From a checkpoint of a small mixture-of-experts model trained on Wikipedia: a shared expert of 256 neurons.
Below are experts of layer 7 (counted from 0) of a mixture-of-experts language model. Rows are named gate (a neuron's input weights, with its number), up (a neuron's input weights, with its number) and show model dimensions 0-255. Each number is 500 + 50 x the weight over its row's rms, rounded and kept within 0 to 999. Numbers have three digits each.
Before each expert's rows: "mostly gets" lists some tokens that are sent to it at least half of the time. This comes from a sample of Wikipedia text that the model never trained on.

# expert 31
mostly gets: " an", " a", " are", " any", " is", " one"
gate0:491476464440559526479537523506534607493439445459560473530542498518578463454511558525546446457498435487493466372498523474554522413493501478498502561520526550489581553479503549568510554552607527499513399439516546507535560484479467452489456474465390396537536589546564458589486463473584480486398485526463579450536445498540536488470554520431523477412457426487553478508524475473576465531566490514529527553453447484471499542457583337594441480506473494547542502483420517468459564515445393562473646486473493533524427490450582489557507473573458428543533517507435437549480524514496514512500415496427495509487602556540440448387472442467533449423515497656497475443474484488555590382491504497548507533490502496417407543494495510401494488504400482592530475513504508538485532524538519
up0:599473495538477504523482621512540568527511536546446491538503492444525423503526445456470567448508554532459451536549492475455549528510558508492493632439447504452412471502475430533474502476515518484503476658495462452488468466473451548521551482441566475511504407555474525623468461490433557421417495426551516447427522500515426549577509441511455494446465490498583544615448523448533451465474456490473438539535529467380508525505434521372556478493519401447466422467540537460515475389527526511554524460517434465464551522473461494500530451485536541599433512512468547457524535491403500599424577567549431564530594455523565504384533495491505438523491453444492507477529480445515435543523603446511469468606504496477499451528555456429568532460550466511401425527511438474473635529438519

# expert 78
mostly gets: " small", " large", " black", " white", " rock", " hard"
gate0:556500444510615493523484517411520465387437547549512457526513461540531482475620503429508494485462524465565544468521479477535513492451455412486470448432535555415409487445535465483502559508418542509454522470532609506487546381462469510570532426436562523439506600562526441547461518539447466618509463557438502490555446444402483478443493466449518583450580531486485497501466524506521646502538469474555496451515561531521538415471471458518576587530553505604493526542558556484466440535514523636561566504415448577473472521510537503476574543505508437492532484482506574462495548539507576642516504482471553494428491498559409469453459459485463456521477631554415470523506559522535505582477394470491470460463502553497419555511569454475527396481548543540450409554497544500489492472470474
up0:495571483467509490475507556373498583539412522547508446560494519527380541533551523512488510471484487407473464530404504562482521619509525519475601527549479536466495518404531431564536526528506543518530408532522580532507374519513393545582511541514461575449512503447509422495524508506495509494476447464498439430522496582476483473454577440466370535543545540328442568481545461458492507444538530440482444465453460579614460514484576507601644556520555497570522478460547495573469453445570536525401472419518516561513497451451533541470465472498480470440550409405483491521559516513486538558468533557434520553463451456544507541516477558427447493491596510433523522536421529475462490546509474541492511484537396543519567418487462499514472496486544425490405459462479457537486474456552433

# expert 8
mostly gets: " 0", "100", "56", "300", "53", "43"
gate0:416519494538618506493401362460548544461434486590510444429494569581610495535469419523472486408505564470475487531543519446493576495514521517487571497522453534464530444426536403525502516475553454528416620516552559450419485443541556469523489532523524437475509547502392454547566500498579570561522476500536419530611502577421521484517593489459494489554554541494598503491485423472426437468497551584499463485474515543620485494478511488523516518489533496519471491550585473516546503499549493610471456498435409498530520509488554452454481496605601446520563444558412536493639558516538444532437490420468459481479567541549495492514505467556504535472437519457511604516464520511517516466449475486564466424482439537517597569493465529482525408583565515492571519508549517426413450509486510
up0:446524432498509430533428468530614546558568537489528503557513541473506574472501451377477545512524490430578491554589547522525460564527557513494515595493513615457480436492537500469483429453496441480474570481480537484481477421531521515504498510557452514495520574565483428466520453494481546448520517567442548542587516523400499529524390543422431514463583491471569538524506456426341479453478532546431466523495489580501460605505532628470485454483474444561532443458531534526538437532565485507482546495411523481581618456505412584407477518507505547502606375506394480427511494488469458537534482448466519506467479462479457450371509500558431469433476457418529533537517488408565490379503492565480471479528485500421480461515471493462540478504530535486498453594486478473526485577439396

# expert 62
mostly gets: " 30", " 20", " four", " three", " 31", " 50"
gate0:454537511540483549498442455476520520500512509481516507408509517503382540549485520537460511514429538457507451497519474493471635499444439488476542517563460561460466573540503520516588502546451483458475526482480533491528489515522547496448513537516486555572545548484453499537460500464520474491445540419536555457517574464517572391563575516531447522448474473456536462544530486449488486388415540503484505530559486552521425410578537494590542516381487440451569537499457569512454543558529511442567367541484495495492445493446530585432460520505611456503538524499589455440514457450521542535510425465504470408377533441491558599572516440584502494564521508479473454500539514568372476415431514625472620431534393552541533430515466622446553560474509573468450617518536519543479503448567503
up0:537428571493432502501555479510432521504648477546505581363509520474470513522467531562598506483410582526549475543433435536544501509466566480471464513574447545394456572520484409444517501491467507555506504539474449435487482453519472457557365569421502483476493569553553563592484515552473518483541476495476577571492480448484536571469496530503464502503396502513444576409457463438499512475485531546610560505544537557373480537549422524480492589517482599588467576542462606522483518541498483440541430467524493463484517494488547452534451362473544528498626558544513506454585556451438536445545530484471505507457571500477512490462580430475385526570524489540481466414499600515526457515490498486465553390441537545511531485475530536516491539600505511429494530554577461536442497493469481

# expert 30
mostly gets: " album", " review", " This", "The", "This", " opening"
gate1:455555483436527572538514526552531478515359550506463564484490582538468506559546510514449463554531554467581557531523539455548567565488548492481519468487488533552552482474446508571397558486504476540519475501413479531490507455562576509531458419450493421430439505469478369598440513511537434463441524419484532500514491485481508538634537543538462514460476563498472442554488525522504515534561517476612525485509566536375525500516434473486500460546489512537506474425518508544440573510534507498529477441435426584452562449608416492459499452510441547445473523517476590537515478446469399449540519512512502453498493504481560472367403579539477503537421488506398538478399544602556434527447503468559509505422474464542539505384466502496551537478478512606510440458621439424638465451520502
up1:606576433467397539572497487524539487487535500569495615443457511505547516399458554527597395551520541502490462450569398481487512475489541444479521521455495436532477454519540471510446624443524483598519595502526468455529589505521582520492512543536527376536493485415467396448493531483508495488531440464456526496454462386459617480526534497546515457477470559482541532521511435490589457567566498477528517536486584525451465475540450485483515444493456526514519474511438506526502542447476461495474626475466523549385547514483591584576605590494504559547417508579423558429450486485491466439560512452552434508526434444471475492509435499476463589424518553503440502370537506518553486479485503520557525469401535419621498464464433532462504577510476527506481459622477499511554527500542516

# expert 28
mostly gets: " US", " German", " British", " States", " England", " California"
gate0:544499546612586418475533512564545505492458571503545524499470524554536489505447522496481483474488500498590539503554526566444464441576441484529487519539429521509489487522540550477558479507470494538519517435528582554455520503413550516438491409468526615514434475386542531514476443384534478509516515471512549456599459624480403481471503466517558496439524525480553550566395431448429491491559538500461431535408560497541466511523562473519518508566457419566563510494518464474495552405458470507440575424521508555478559576515529420520475460489414486453509492549523575446425566527540499474424476537531467567499513565566451511523562592473458486421579517396497478566560524530539518539470475603521513603294549532533512459405497479420446516527408574533467496560531532527477526502571471
up0:479500524494536491436450452455468522592532611602428470501470426544542513537521504502541562522535463510451446503474492472465487517566527400545496569550389420552527557479485467466554609540546466460473500513475454458442520525586525529499545599587495512483493526488502507423583513511511530401566595564517500411458450492435567514452522491454546466547504515485513506487513505487571568495500548439542544475492502545467538470502489556452488456536546546512499459421482581550517482538466559531650543478488474485470441441509461523508461561368545429525606465540459463461559448428434478546502612488518528552470418514480523480558372425560473499533541493521482506477493381450488603465506478518461580470533402553514525458548456565564436393430497618472494604546607528604484500500537554

# expert 15
mostly gets: " his", " its", " their", " her", " him", " They"
gate0:561572484522510483514601511468586507519523417511483486507461480530534446507527522522482495540584367583502459550420536587467451453539402493534461481553559503478511568533490461551539480637401463484502459513476522527505602524583505456504412456540415513496556571458501508503521511464473515453598506482611459502507511443466516500451471562495566464492539498460526558471482544608529558492519456519491569456485614477554493457453520565615536499563454502511501397501556487542458475402438561514501506499432528539534442561483462412494447485538450506552478459584496535543467507557547503432501569562444434425596506586606423528610532494564513512505416479564478506507516480541527484533504571492534446570489459346500426510436501421422461437560425536573535453498565540470527405473501430
up0:491424533432491463455395464575542612540468504496553521439422473420495585504466507641509438433529420554545559602487542420547481471569497576509554456490555472523445486527489555516560500538534470585462491452481463480523435509376395599488483477513447434474566446564496560524501532538547503532486517540493439471565523458467598545433553504526522472556560589494502360539537523522540413563422543463437479464519565537515532486532518479493425574497459478547495494481459512590351452514563485451482531588471533543425463573464355409579504503503475511523488554521631442415484511514551468472528504460479455463441513467623550466562508515575509512482483484535489511504516586514518503458478542464547435514490483437477516458489479552404528496489517525599565519524518524470544572499528518

# expert 70
mostly gets: " was", " is", " has", " they", " have", " would"
gate0:507500425518524511599619472549506446443483448518417523514453533576511533512547510545476529511556499649465533484441511463541492493479463542470469552513449572429487514488461429591502438510465540594535544496522489441520497524478511523503556454517552388489479457540396481499512545487479603505538545471436526496427492434548413467497516472478571367597514496575499494455551550464492507582421484487433509578569452517556536529533530497420545508585413563533559439519591534398454530512469476472475439552516562478555566493528561493423473501454454413429512455524530487513466521523519514562442531406519458526517557444467421492425535563475428525505529556510499514402527413426488486495549500515486601542493489545523532482404415552541475606529494547393448591472418489576509589418605490
up0:437498443505520483450519492529470525477490450536533487449454539467588405476513512487495440513577528395524539481544475499447399536514472504540555492551631472494470507516501469492556503476486436458446524500579504504445470494463536479499487482464585584476475537455527537519467547486422490472449535447514514470540588440495607447443544523519358515501561589481475585546475505497446550438537525534468439495535428463549588430450483509597595471497481513441469596441573445457532513464446430436526441507453516423425547436457495518535454515552603540520534523433476497528627462550572496509461490405539559441500542535531638551544536499347495483389564464543472521543497591551570454474477521503440543425540544487429471485499447425470507461503501477496462499561505490476667434587520584